Weights of a small mixture-of-experts language model, trained from scratch on English Wikipedia: 64 experts in each of 7 layers, 1 pick a token.
Below are experts of layer 4 (counted from 0) of a mixture-of-experts language model. Rows are named router (the router's row for the expert), gate (a neuron's input weights, with its number), up (a neuron's input weights, with its number), down (a neuron's output weights, with its number) and show model dimensions 0-159. Each number is 50 + 15 x the weight over its row's rms, rounded and kept within 0 to 99.
After each expert's rows: "comes after" lists some tokens at least twice as common just before its tokens as in all text. This comes from a sample of Wikipedia text that the model never trained on. Tokens count by the router's weight.

# expert 9
router:54 96 64 84 63 87 29 34 94 46 45 38 45 51 86 54 59 64 34 34 63 42 28 37 70 56 60 63 52 14 63 07 60 54 57 23 37 41 49 54 40 60 48 66 88 47 14 42 45 51 46 53 32 48 57 44 46 23 63 58 41 44 49 44 28 39 39 39 38 39 59 39 44 38 49 41 48 34 60 41 52 21 33 70 66 23 48 67 69 41 26 65 41 15 67 48 50 50 50 71 32 48 58 25 46 46 43 56 53 32 49 31 45 46 60 44 70 41 46 42 54 37 58 63 61 53 56 55 47 34 48 46 61 36 56 38 41 47 50 64 48 61 42 58 38 47 55 51 59 68 61 73 36 41 44 36 67 67 63 56
gate3:44 46 64 63 60 37 28 35 21 54 84 46 52 37 49 62 59 58 52 52 50 44 50 46 35 53 43 14 47 52 70 29 57 52 48 62 52 45 47 58 61 50 73 31 67 62 70 34 53 28 41 60 38 65 41 66 60 61 37 64 63 38 52 46 73 53 37 45 43 78 22 63 44 49 65 47 44 34 48 44 39 41 45 24 49 46 38 51 31 46 37 46 66 32 66 77 87 48 39 70 34 43 63 65 55 37 48 45 48 52 55 70 73 21 25 73 37 52 48 52 53 54 40 28 66 79 77 29 60 45 65 67 64 42 14 39 39 69 42 60 48 85 33 76 32 34 22 69 39 55 42 67 58 53 43 76 87 55 45 59
up3:29 56 55 53 38 42 27 48 44 64 62 44 62 51 60 72 35 61 78 59 56 56 63 44 69 29 54 38 42 51 48 63 60 61 19 25 10 46 53 40 66 35 50 58 50 60 16 42 72 51 42 54 47 24 38 47 53 37 51 54 36 55 81 82 57 45 37 30 43 67 49 50 36 53 67 52 40 60 27 37 68 58 49 57 45 16 56 80 60 45 54 63 52 51 47 09 44 25 78 48 59 34 61 57 46 48 55 45 84 58 21 69 71 53 53 50 52 13 51 44 38 49 59 60 46 59 60 40 50 57 43 37 50 60 31 54 37 43 40 90 38 43 79 64 38 34 53 57 38 29 53 66 42 65 45 15 51 75 50 70
down3:59 35 54 53 33 50 45 55 52 38 45 51 56 48 77 29 45 55 61 57 42 35 51 33 42 72 59 40 61 59 74 46 40 65 49 25 61 17 27 46 72 28 33 33 62 66 49 49 48 51 47 33 42 70 44 24 87 63 42 46 56 65 48 46 22 40 36 64 13 69 52 33 29 68 59 44 51 47 64 29 64 34 39 34 55 44 60 45 40 45 49 21 38 53 67 43 42 71 63 59 90 58 35 58 67 56 51 64 59 49 56 36 72 61 70 61 64 44 47 62 71 33 57 28 28 76 66 56 53 46 56 47 62 58 74 66 38 51 82 50 68 52 40 19 76 73 49 46 10 51 49 45 79 63 59 50 76 64 47 43
comes after: "P", "p", "s", "f", "g", "l"

# expert 34
router:52 96 61 82 52 63 39 32 82 47 54 77 54 39 80 71 52 64 42 53 48 39 50 55 69 47 57 47 72 32 52 43 89 30 57 17 49 56 45 46 65 41 61 63 49 38 58 55 37 56 53 45 45 66 55 35 64 36 59 70 58 62 56 57 48 32 47 42 50 67 37 73 72 47 23 51 38 44 41 43 43 31 41 45 57 39 52 67 67 35 41 47 56 24 39 64 46 68 48 51 43 35 20 78 20 66 29 61 48 32 39 44 46 56 70 58 46 72 41 38 30 27 52 48 63 30 59 42 37 48 54 17 61 37 59 65 50 44 46 56 85 57 41 37 77 41 99 52 48 55 57 46 44 50 40 72 50 58 78 58
gate2:44 85 58 63 45 57 33 46 21 40 31 67 57 39 32 68 44 59 39 54 35 46 31 44 34 71 40 66 66 31 52 37 67 57 69 36 37 18 52 30 65 42 63 61 52 67 66 62 50 30 56 53 71 40 45 40 56 59 52 62 35 34 53 34 50 73 52 28 57 65 57 62 66 31 55 47 58 63 66 53 66 37 51 55 73 41 30 77 63 52 30 62 77 44 61 52 44 62 39 59 67 63 43 48 38 47 11 56 27 18 50 56 71 75 43 72 52 32 65 44 73 36 63 60 55 58 34 37 57 35 56 65 63 58 43 51 75 48 32 31 19 28 46 57 51 54 54 52 69 40 47 37 02 28 62 75 52 54 19 45
up2:44 75 42 75 54 43 32 57 53 32 50 59 45 41 58 66 35 74 20 72 40 59 20 39 45 47 38 43 99 52 62 76 62 64 42 41 56 13 48 23 45 51 57 41 58 56 62 63 62 55 50 62 19 60 55 43 34 65 61 57 53 70 30 48 72 67 56 40 65 41 74 44 74 45 54 53 60 43 26 70 72 49 26 67 40 35 47 42 50 35 41 58 85 38 52 40 47 48 62 57 41 64 46 57 58 18 47 57 61 40 45 39 52 49 64 42 63 71 60 19 42 40 75 35 37 62 43 43 59 15 54 52 60 34 50 50 71 49 46 48 33 79 37 61 60 48 47 32 56 55 52 61 34 41 84 70 32 41 29 46
down2:56 28 28 64 60 19 12 27 43 23 57 66 65 56 49 46 32 34 49 32 74 60 24 66 36 56 12 50 55 61 49 58 64 65 27 54 65 41 35 44 51 38 42 33 53 37 51 39 68 46 46 50 72 54 64 50 65 57 41 66 19 49 24 44 34 34 22 16 28 77 48 61 68 59 64 70 46 19 60 61 56 29 52 59 60 31 39 47 46 33 44 41 62 49 50 40 58 75 79 40 32 51 48 35 46 59 84 36 49 46 50 51 49 58 40 40 40 57 59 54 53 44 77 76 34 39 40 32 59 54 85 36 70 44 50 54 58 36 55 55 53 50 30 73 22 58 64 61 62 43 39 60 71 41 52 50 53 48 37 25
comes after: "L", "Br", "G", "l", "H", "Bl"

# expert 39
router:60 81 44 57 27 39 50 61 77 26 42 38 27 44 51 60 40 62 35 22 20 40 28 51 50 26 47 55 39 24 53 11 46 50 27 31 45 59 47 82 55 48 50 55 65 57 31 55 58 31 59 53 35 24 64 52 67 57 37 52 46 37 67 41 41 44 37 26 52 77 67 56 53 67 10 24 57 54 36 45 33 34 52 49 48 38 27 47 64 37 57 49 65 37 51 53 45 43 30 96 18 17 47 51 72 56 36 48 34 38 53 53 48 72 59 57 47 50 34 77 50 65 46 63 70 51 47 62 57 32 53 45 44 23 55 45 43 54 46 78 78 65 68 63 52 65 51 67 53 63 51 56 50 55 44 28 36 59 73 50
gate0:47 45 42 37 69 32 30 39 38 33 52 48 32 74 29 29 40 53 37 54 43 41 47 46 56 44 65 45 58 49 39 58 31 46 53 43 59 74 41 48 52 20 85 31 66 33 46 41 53 80 45 36 53 53 77 57 63 46 52 63 81 57 34 61 36 34 26 32 67 62 27 51 35 34 41 62 66 46 64 61 59 39 49 49 89 27 61 49 63 66 55 27 39 56 61 64 69 26 52 34 74 49 61 74 21 55 71 59 84 61 57 66 42 67 50 48 37 60 76 37 46 44 48 49 47 70 32 38 44 30 48 28 46 38 36 48 64 91 67 39 65 65 65 72 46 49 67 31 42 47 69 46 69 64 54 63 78 49 64 76
up0:35 49 37 40 58 56 36 49 48 43 69 44 56 49 61 43 61 39 48 62 53 16 40 59 49 38 45 39 41 53 44 38 46 32 55 75 17 40 78 34 34 53 64 45 62 84 39 48 68 46 32 57 85 44 55 33 58 41 40 71 54 35 56 59 50 34 32 37 55 43 53 86 55 47 41 75 46 73 23 36 45 13 70 53 66 46 52 21 37 24 53 77 80 50 78 58 26 66 47 60 62 53 61 33 54 24 48 75 74 33 46 63 63 72 48 55 37 69 39 62 44 86 54 23 66 31 56 46 60 38 52 31 28 50 46 36 36 76 55 45 44 59 53 64 47 55 30 55 66 71 50 64 37 49 32 48 40 65 36 59
down0:20 44 33 28 55 74 49 63 71 61 30 37 40 58 23 37 36 53 28 55 43 42 70 80 70 58 69 51 35 48 25 52 55 32 52 42 21 47 37 35 34 44 51 44 74 60 54 50 60 53 45 60 40 65 39 66 27 29 34 62 68 57 65 66 65 63 41 71 62 70 71 64 56 47 21 17 59 62 45 23 53 51 35 84 44 54 62 49 68 63 67 43 81 43 32 20 59 47 57 54 55 22 49 69 59 49 57 55 59 27 49 53 54 60 63 78 58 54 33 56 31 49 60 46 49 53 52 40 44 61 78 34 60 40 25 34 20 55 49 57 44 67 63 49 40 42 50 70 54 65 41 25 29 47 45 34 46 44 16 28
comes after: "C", "c", "oc", "ic", "0 ", "cr"

# expert 14
router:79 94 37 88 42 62 53 17 44 58 63 62 16 66 68 49 50 79 48 33 33 53 38 39 43 63 70 41 78 39 42 60 56 39 56 63 26 54 48 41 27 44 39 64 38 50 33 50 57 21 57 52 51 41 27 44 74 53 63 52 62 49 61 60 51 32 60 55 49 44 49 59 61 49 31 75 62 63 61 43 76 36 63 46 52 44 52 64 61 50 47 52 55 40 53 49 55 36 42 92 47 23 58 68 35 63 36 45 39 43 28 49 29 25 60 58 38 45 36 85 53 34 43 39 75 60 48 31 38 38 53 26 45 31 56 59 61 52 44 67 86 55 61 61 63 45 70 38 65 55 68 51 58 29 53 14 47 59 48 25
gate1:46 56 80 41 43 64 39 38 55 54 63 30 55 58 57 23 67 60 46 68 52 33 52 34 45 37 47 53 47 41 68 58 51 67 43 56 18 26 24 65 44 34 72 24 63 68 49 33 66 51 37 43 20 44 80 47 30 75 46 47 30 45 38 50 01 61 63 61 68 43 29 62 52 74 42 47 40 28 53 55 56 45 62 19 48 57 62 56 63 72 02 49 49 55 67 42 78 39 51 28 48 68 42 44 84 14 52 48 63 64 46 43 62 53 48 30 57 63 58 39 20 71 50 90 45 54 59 44 55 44 56 41 53 47 48 43 53 65 69 38 52 43 64 52 41 43 57 66 57 50 51 59 53 59 61 24 44 65 53 69
up1:42 38 28 44 39 48 47 73 49 52 13 64 54 40 66 36 44 52 59 52 37 44 60 63 47 48 29 44 54 48 42 55 74 34 59 70 35 85 73 48 69 65 32 41 60 38 34 63 57 65 52 58 72 65 32 47 46 56 56 45 45 39 20 50 83 46 38 48 42 65 64 41 49 77 41 46 56 57 45 48 46 80 26 57 48 41 34 70 30 33 56 42 25 40 30 42 45 61 47 32 45 69 36 57 27 85 71 56 30 52 55 46 37 64 36 30 54 43 52 60 63 51 61 38 46 49 65 62 46 59 35 99 70 56 43 58 56 45 25 90 56 31 67 99 39 67 37 63 37 66 60 36 51 64 40 68 63 51 58 50
down1:41 74 37 39 54 63 59 65 24 58 46 32 60 38 52 15 44 47 36 35 56 47 17 70 30 57 58 41 56 65 26 27 43 44 82 56 33 35 53 48 48 57 57 66 32 86 24 33 59 43 39 47 52 38 70 46 52 64 55 55 65 48 15 37 35 27 21 50 58 45 53 52 54 63 39 61 50 63 82 49 85 58 58 58 43 71 48 36 73 73 68 65 41 28 42 60 68 44 44 45 41 56 69 19 57 64 55 52 42 17 59 73 48 26 53 48 55 41 47 66 46 44 61 58 48 56 49 56 63 31 42 41 31 46 41 76 79 71 44 70 71 61 45 31 57 48 59 35 39 54 30 28 67 55 46 34 41 76 50 77
comes after: "==", ")", ".", "|", "===", "="

# expert 56
router:66 74 48 82 48 66 48 47 79 42 53 52 31 77 41 76 30 87 46 36 69 46 52 45 59 44 75 61 65 39 60 64 48 26 70 50 37 58 42 31 50 29 59 39 78 31 26 65 57 51 53 60 44 52 29 33 61 30 70 54 75 38 67 39 42 47 43 58 68 62 70 41 63 53 59 50 66 31 38 33 63 54 68 36 58 63 40 52 64 37 23 78 46 31 30 26 39 32 48 65 48 52 41 72 53 47 06 61 58 50 62 47 50 51 49 25 49 56 49 54 67 66 46 49 50 50 79 41 58 27 37 64 51 40 61 57 68 40 55 57 86 32 75 63 41 56 50 47 30 55 61 38 35 49 27 31 29 64 68 33
gate0:61 67 43 57 53 77 72 41 52 33 46 48 56 55 42 63 41 38 35 20 58 39 45 71 41 91 52 65 49 24 55 66 40 44 40 64 40 46 41 23 58 55 59 37 56 62 51 54 11 53 52 58 70 29 48 60 42 45 94 39 55 42 36 61 55 69 30 63 61 16 63 64 57 90 67 24 42 28 77 46 62 27 87 58 49 54 58 66 35 53 54 62 44 51 27 43 52 41 61 62 57 46 46 37 68 75 51 25 66 61 45 49 72 33 55 28 31 64 22 51 32 45 66 56 48 52 63 34 59 53 50 56 45 44 46 55 80 50 36 80 32 58 53 56 36 53 50 74 59 47 55 59 58 48 42 58 24 77 51 42
up0:30 38 56 71 53 53 46 64 54 40 11 38 39 51 47 51 34 59 53 58 00 33 64 53 40 55 50 49 61 70 36 51 48 38 32 10 44 34 39 71 43 47 47 32 55 32 55 39 30 30 13 47 28 42 73 54 38 41 61 53 36 43 45 62 25 53 30 71 53 56 71 52 56 52 49 75 44 39 68 37 41 59 47 74 76 54 43 48 54 40 78 55 55 35 44 56 46 68 56 56 53 42 46 40 56 31 84 45 51 77 32 30 48 28 47 58 41 27 58 48 81 73 36 36 49 39 42 61 37 73 36 51 54 48 44 64 35 48 37 47 22 44 79 64 27 25 54 57 48 38 46 05 55 53 34 54 57 41 34 52
down0:37 57 42 66 20 72 37 57 65 50 62 27 40 36 73 36 74 62 46 57 53 54 54 32 56 15 59 30 41 57 54 51 42 50 71 29 48 34 44 45 40 57 46 38 44 62 68 20 32 33 23 54 42 68 20 44 21 54 50 30 47 43 43 28 38 58 48 54 63 31 72 31 53 47 53 85 64 53 59 31 68 60 56 65 59 50 70 51 44 51 48 45 53 53 79 38 38 44 59 44 45 20 42 54 20 45 34 47 73 40 50 65 67 33 59 42 70 35 43 60 52 67 61 57 64 60 30 64 13 78 37 40 47 43 48 71 48 49 60 68 67 15 49 37 47 47 74 63 46 48 56 59 69 52 36 60 28 22 20 22
comes after: "| ", "Sch", "l", "ö", "University ", "el"

# expert 57
router:55 83 46 45 17 83 45 32 82 56 59 72 12 55 60 59 27 83 41 35 24 61 48 48 58 52 29 37 77 65 50 40 64 56 46 34 25 45 49 37 49 56 55 52 57 62 39 52 37 46 55 40 56 58 63 47 41 52 56 55 57 41 37 44 33 41 41 41 54 70 62 69 69 42 29 56 66 45 71 41 58 35 56 44 91 53 27 58 60 32 57 67 81 34 55 81 70 47 66 60 58 61 78 27 38 42 23 60 48 40 51 37 24 49 69 67 53 53 57 40 41 68 35 58 47 79 45 40 60 46 57 22 34 40 58 40 34 64 52 49 53 54 60 82 64 54 65 64 55 73 83 53 51 39 40 32 39 58 55 40
gate1:53 48 62 71 41 26 50 70 57 51 79 39 53 66 57 47 42 74 64 73 59 54 53 39 58 68 67 48 45 61 68 15 84 68 66 49 34 66 49 74 51 60 70 64 35 41 44 46 54 48 40 12 45 64 36 67 56 47 84 50 22 71 54 47 24 66 58 19 75 53 57 61 32 32 28 33 68 57 74 68 57 32 23 48 59 57 71 58 48 57 43 46 61 42 52 49 53 71 50 46 63 56 29 70 43 64 65 52 45 63 63 47 38 56 57 35 62 44 69 41 73 59 26 64 58 59 47 62 52 62 37 73 30 25 47 44 46 19 60 53 67 47 42 75 61 55 58 39 57 51 53 64 59 75 08 39 60 51 64 37
up1:48 32 44 53 46 72 39 46 16 76 59 66 39 42 61 53 42 50 32 88 47 53 79 89 41 29 62 47 40 47 54 51 59 55 57 79 39 54 74 08 57 43 56 24 35 19 69 30 45 67 62 42 41 76 60 39 49 47 63 29 51 33 55 31 70 87 40 36 63 44 46 49 49 44 43 37 44 39 68 29 62 24 68 52 33 33 46 54 53 51 46 47 49 61 45 48 60 51 37 40 50 39 39 49 59 30 54 88 78 58 33 55 55 58 22 35 54 83 51 55 19 73 41 30 56 69 61 52 50 56 46 47 53 31 52 66 42 52 58 67 39 50 46 62 64 68 59 34 27 41 30 48 48 36 34 47 49 62 36 29
down1:51 60 38 53 60 46 81 77 55 22 49 81 28 57 53 22 72 64 60 76 59 54 37 62 56 44 43 25 53 65 40 65 59 58 47 48 46 36 31 27 68 75 63 60 44 48 52 47 49 55 71 49 40 48 57 65 31 39 63 66 36 46 34 65 40 54 51 37 39 44 51 51 66 35 70 39 41 50 73 64 36 63 26 72 30 75 30 40 42 71 74 70 81 55 44 36 53 61 33 74 51 63 42 39 76 46 65 46 31 43 46 45 24 75 44 26 56 53 63 61 61 24 67 65 48 51 57 30 23 35 70 37 22 53 64 45 79 38 59 53 70 49 57 23 46 30 67 37 20 62 57 58 64 42 63 60 63 46 40 70
comes after: "T", "K", "Sh", "I", "N", "t"

# expert 24
router:74 78 18 69 35 49 09 44 57 32 50 52 28 84 69 55 42 44 40 35 47 63 38 27 49 47 49 70 55 43 60 34 54 57 69 28 38 47 41 52 26 45 56 47 66 55 48 66 32 27 57 38 55 45 31 34 80 60 52 58 71 62 36 43 24 18 40 44 59 74 46 52 64 53 54 33 63 45 72 54 54 57 58 39 53 35 12 50 36 50 41 36 66 10 41 52 31 31 23 77 57 43 42 58 38 59 27 54 64 58 49 68 42 40 60 61 39 36 48 73 42 39 68 25 41 60 64 57 54 47 44 30 54 68 44 60 61 61 61 45 54 58 61 73 55 34 76 61 37 48 56 40 40 46 39 26 31 60 52 12
gate1:73 50 59 87 47 58 46 43 49 50 56 27 23 39 32 36 40 53 43 68 56 66 38 49 72 62 74 12 49 45 35 61 37 74 40 58 46 23 71 39 29 37 42 55 33 44 45 35 24 61 37 62 58 72 58 31 30 43 50 41 87 56 52 50 55 32 43 56 59 39 38 82 44 61 42 64 48 34 34 64 69 50 46 37 34 61 69 55 68 16 79 70 42 44 64 71 27 47 57 50 43 45 73 42 49 80 37 39 45 35 50 62 53 20 65 48 57 43 53 22 63 46 41 69 77 34 67 48 79 49 21 54 48 38 49 65 44 69 29 45 46 50 65 67 59 55 66 64 77 45 58 44 60 60 48 56 52 45 45 20
up1:52 44 61 46 42 55 85 69 62 56 30 59 61 74 25 28 53 41 46 45 61 34 53 45 58 71 28 69 55 16 63 47 61 62 26 31 60 48 64 44 47 58 55 63 43 45 40 41 67 47 24 70 36 55 56 51 41 49 35 62 25 48 64 56 39 34 41 43 61 42 56 24 32 51 54 33 61 28 65 53 63 49 96 34 51 38 53 23 16 49 50 31 36 44 45 51 26 78 57 59 35 06 29 37 66 56 56 51 45 41 65 94 41 64 31 39 42 10 60 56 51 53 67 68 30 63 59 51 32 28 47 58 48 50 53 45 69 48 60 41 42 33 64 39 76 34 29 53 47 45 66 73 57 46 46 54 44 69 48 50
down1:29 91 35 24 61 40 45 64 63 41 43 79 31 63 46 25 34 28 37 42 49 63 51 39 42 41 65 91 59 53 59 67 56 53 55 49 53 39 58 50 56 53 34 58 52 47 56 41 49 54 54 47 61 60 57 39 59 51 36 18 64 75 76 86 48 48 51 33 78 86 71 43 65 67 63 21 61 44 34 67 60 59 56 29 87 61 45 68 72 55 71 54 27 66 26 40 65 43 32 45 38 28 50 40 26 41 31 75 58 53 29 66 50 55 26 52 51 66 34 26 57 56 49 42 75 52 85 59 41 37 54 53 51 41 35 55 53 69 42 57 48 54 59 32 45 84 34 54 41 47 57 48 34 42 41 42 55 52 38 38
comes after: "\n\n", ".", "\n", ") ", "See ", "by"

# expert 46
router:39 65 18 75 43 78 11 38 56 26 57 50 11 34 67 48 60 58 52 28 46 41 44 57 68 43 76 60 83 62 50 18 76 61 55 57 05 52 68 34 38 35 65 49 38 39 49 58 47 25 51 53 51 27 62 55 65 52 66 55 31 55 64 46 37 40 32 59 41 60 38 48 99 49 50 52 81 46 51 45 70 36 45 41 60 36 29 56 43 34 35 59 31 29 42 57 51 60 30 74 63 60 52 73 64 45 30 52 46 60 57 69 48 58 46 51 49 52 62 44 47 81 42 45 38 51 62 46 79 61 47 53 34 55 47 59 40 75 47 64 65 40 49 61 48 33 68 47 56 75 62 30 48 26 50 60 63 45 49 50
gate1:39 66 57 56 52 44 29 46 70 51 60 52 59 42 55 74 37 48 81 66 54 27 30 00 64 59 41 77 62 67 55 38 65 70 61 65 50 51 80 24 52 36 49 58 35 54 25 51 62 75 43 42 36 44 34 31 47 46 63 55 86 48 42 51 69 47 30 54 53 23 50 53 26 53 32 65 40 59 58 49 38 48 48 72 72 29 39 70 43 51 50 55 54 70 56 35 38 53 30 37 42 43 66 37 46 74 54 07 57 51 36 49 50 45 51 57 73 63 59 47 47 26 26 41 57 42 73 46 47 48 81 37 51 40 55 35 54 25 59 68 57 44 48 25 50 67 39 53 51 82 63 54 57 77 46 46 28 43 25 27
up1:58 38 22 42 58 37 49 28 35 59 67 42 29 33 48 58 60 50 44 35 26 49 43 24 64 70 44 60 73 47 28 57 56 54 28 41 65 41 22 43 48 41 57 46 34 56 73 16 29 46 57 55 31 34 51 44 36 39 46 59 57 63 70 23 58 54 34 63 53 62 19 47 51 33 68 74 83 00 53 37 66 63 35 53 17 38 43 33 48 45 58 62 40 47 72 33 55 60 60 42 64 66 68 73 60 58 34 31 24 48 56 57 51 32 58 35 26 22 63 22 60 61 60 64 71 54 48 67 30 57 44 53 57 51 48 36 45 66 72 49 44 38 40 55 68 24 52 28 45 53 40 47 56 46 33 59 46 71 56 66
down1:43 65 41 63 51 47 79 60 38 46 65 59 54 46 57 57 63 60 43 61 35 58 62 39 43 36 44 52 54 38 35 46 71 55 71 62 38 42 57 50 58 64 45 57 57 72 40 59 78 52 79 48 68 53 47 51 58 62 47 32 55 37 47 51 56 21 60 50 63 45 23 41 42 56 49 43 80 26 11 61 57 88 60 44 39 50 69 55 61 61 40 55 25 37 58 30 56 81 36 36 49 69 59 47 25 52 33 42 36 49 62 53 46 68 42 22 48 54 65 45 66 75 52 86 67 60 48 69 50 57 40 50 63 46 99 46 65 51 75 55 77 41 83 52 66 51 51 50 44 45 56 45 46 41 53 40 45 24 65 50
comes after: ", ", ". ", "that ", "and ", "but ", "However"

# expert 11
router:40 86 58 66 52 83 61 57 99 47 64 55 26 47 58 58 37 45 51 27 58 60 58 46 50 29 55 56 68 43 73 41 89 38 33 38 43 48 66 46 48 66 58 58 67 53 38 38 47 39 51 44 35 37 63 59 55 30 57 67 65 56 52 64 41 36 47 51 53 70 59 49 68 37 29 33 47 45 43 51 68 66 35 45 55 69 56 65 35 43 42 38 60 38 49 51 62 40 30 77 33 35 36 50 59 76 22 68 37 37 39 76 73 43 68 51 58 43 46 62 27 49 42 56 74 58 53 59 63 60 80 57 51 26 49 42 18 47 54 59 63 44 68 61 83 46 54 68 42 71 90 22 31 42 36 58 43 42 61 46
gate0:58 62 36 62 42 27 65 69 47 38 37 42 23 32 42 75 55 64 26 15 50 64 56 38 59 13 44 61 76 43 53 22 60 41 45 35 35 29 56 51 70 39 66 59 54 47 42 34 63 32 45 27 68 34 73 60 46 50 27 74 47 66 70 63 75 24 61 32 57 50 50 32 65 38 53 30 63 50 40 63 31 88 37 59 82 35 26 59 61 46 62 55 59 36 50 50 65 50 40 64 52 31 29 49 53 24 46 49 33 28 29 43 56 26 51 53 71 46 28 54 64 58 55 77 52 33 69 54 48 74 54 59 34 61 38 66 30 67 58 52 39 58 55 71 67 26 50 55 42 75 51 43 54 74 51 63 67 44 58 40
up0:68 77 38 42 66 25 71 80 49 35 42 55 43 52 26 59 40 87 44 54 49 46 55 66 48 29 33 59 58 38 43 51 71 51 50 52 36 61 45 59 59 73 46 62 59 66 29 19 58 66 24 26 63 33 59 33 60 42 14 63 43 39 66 59 50 41 60 41 50 56 14 53 56 66 63 54 48 44 31 40 58 71 18 36 36 46 32 58 49 46 72 43 27 30 59 31 46 64 36 44 54 61 38 58 31 73 46 39 52 26 47 67 57 40 46 79 43 62 31 65 45 74 29 31 70 39 51 67 45 72 58 49 39 67 50 52 54 53 40 68 48 36 45 86 94 38 44 53 54 43 60 49 45 76 50 78 61 53 60 42
down0:33 41 54 65 70 30 40 35 44 57 51 51 46 69 38 30 37 57 53 59 31 58 81 46 43 55 34 21 65 40 41 41 66 43 49 70 24 84 68 66 81 32 52 49 58 60 10 37 53 41 03 47 60 42 59 41 45 32 54 52 20 44 45 42 42 66 43 29 64 66 40 30 69 36 93 40 49 83 30 63 54 53 54 73 38 41 45 53 50 34 59 65 22 68 57 60 55 44 65 53 59 24 52 35 41 50 39 32 67 55 47 58 64 68 55 57 46 74 42 41 43 51 56 46 54 46 72 38 41 65 43 60 63 55 70 62 23 61 41 47 32 68 46 60 54 41 34 69 61 63 56 35 67 61 69 69 48 62 18 64
comes after: "R", "W", "St", "M", "O", "S"

# expert 45
router:74 99 07 63 60 79 32 54 57 55 69 60 27 36 79 75 42 45 64 40 40 48 47 42 63 41 82 66 51 57 36 46 49 24 80 53 29 40 48 67 25 56 53 59 52 27 19 56 45 34 58 42 64 30 63 65 61 82 54 49 57 45 44 48 38 56 35 47 57 19 38 27 61 71 28 60 47 57 57 40 56 39 43 48 54 31 38 52 66 35 44 53 37 32 63 70 44 38 57 64 60 65 59 44 51 69 34 21 58 52 47 57 48 46 50 64 46 58 40 25 44 66 26 70 37 57 46 52 32 42 49 42 63 54 39 50 46 57 52 63 65 71 69 56 58 47 64 73 50 54 43 43 65 58 55 62 60 46 42 60
gate1:56 50 61 43 36 43 44 67 71 49 31 60 50 64 66 77 47 39 39 56 31 68 35 58 57 65 47 45 38 44 47 51 60 62 66 37 62 42 53 45 68 34 57 43 77 55 64 42 63 47 39 55 39 67 49 55 64 47 47 55 32 55 31 58 72 64 26 61 22 41 44 56 32 68 40 32 17 47 46 60 72 60 71 43 47 65 07 46 67 45 36 45 96 41 70 19 55 09 52 36 58 27 73 27 64 74 21 42 61 38 34 64 57 49 52 40 55 44 42 60 62 44 58 67 52 64 69 41 46 66 12 37 25 48 63 54 38 54 54 59 47 33 50 72 51 48 86 47 49 42 61 45 50 41 53 12 44 71 60 32
up1:40 47 39 83 56 67 65 41 58 53 35 53 50 48 02 42 35 48 47 39 41 67 36 62 42 33 55 61 74 30 56 51 61 47 60 60 33 74 19 44 81 30 30 37 49 39 50 38 27 41 48 10 45 15 64 80 25 57 62 52 40 67 43 35 69 64 46 58 67 42 55 46 49 57 45 57 33 36 31 61 45 44 29 46 59 30 59 53 32 63 77 27 42 31 56 29 47 54 34 54 51 16 56 42 63 61 61 38 65 39 93 41 45 39 22 43 58 65 41 49 68 43 47 59 47 50 57 41 52 57 70 55 67 71 49 77 24 66 49 59 70 62 49 59 46 54 47 36 74 51 54 18 45 62 38 56 43 45 58 33
down1:60 65 59 56 63 70 21 49 48 56 72 59 32 45 37 60 48 43 44 47 27 69 40 50 53 54 43 50 32 36 35 49 52 59 69 49 67 62 43 65 57 41 65 40 59 40 49 07 56 64 26 48 45 51 76 63 26 55 74 47 47 57 45 59 45 22 67 49 58 68 73 53 22 77 50 43 44 41 60 77 71 48 38 35 51 37 55 60 52 53 60 27 88 54 43 81 44 50 53 40 61 41 54 49 55 50 39 43 74 54 57 42 38 65 43 47 53 64 50 52 60 40 66 64 49 38 71 65 81 62 45 38 75 15 63 77 25 30 38 30 45 33 76 83 74 41 31 42 39 33 59 79 45 64 55 55 30 55 64 86
comes after: "s", "es", ", ", "ing", "ed", "e"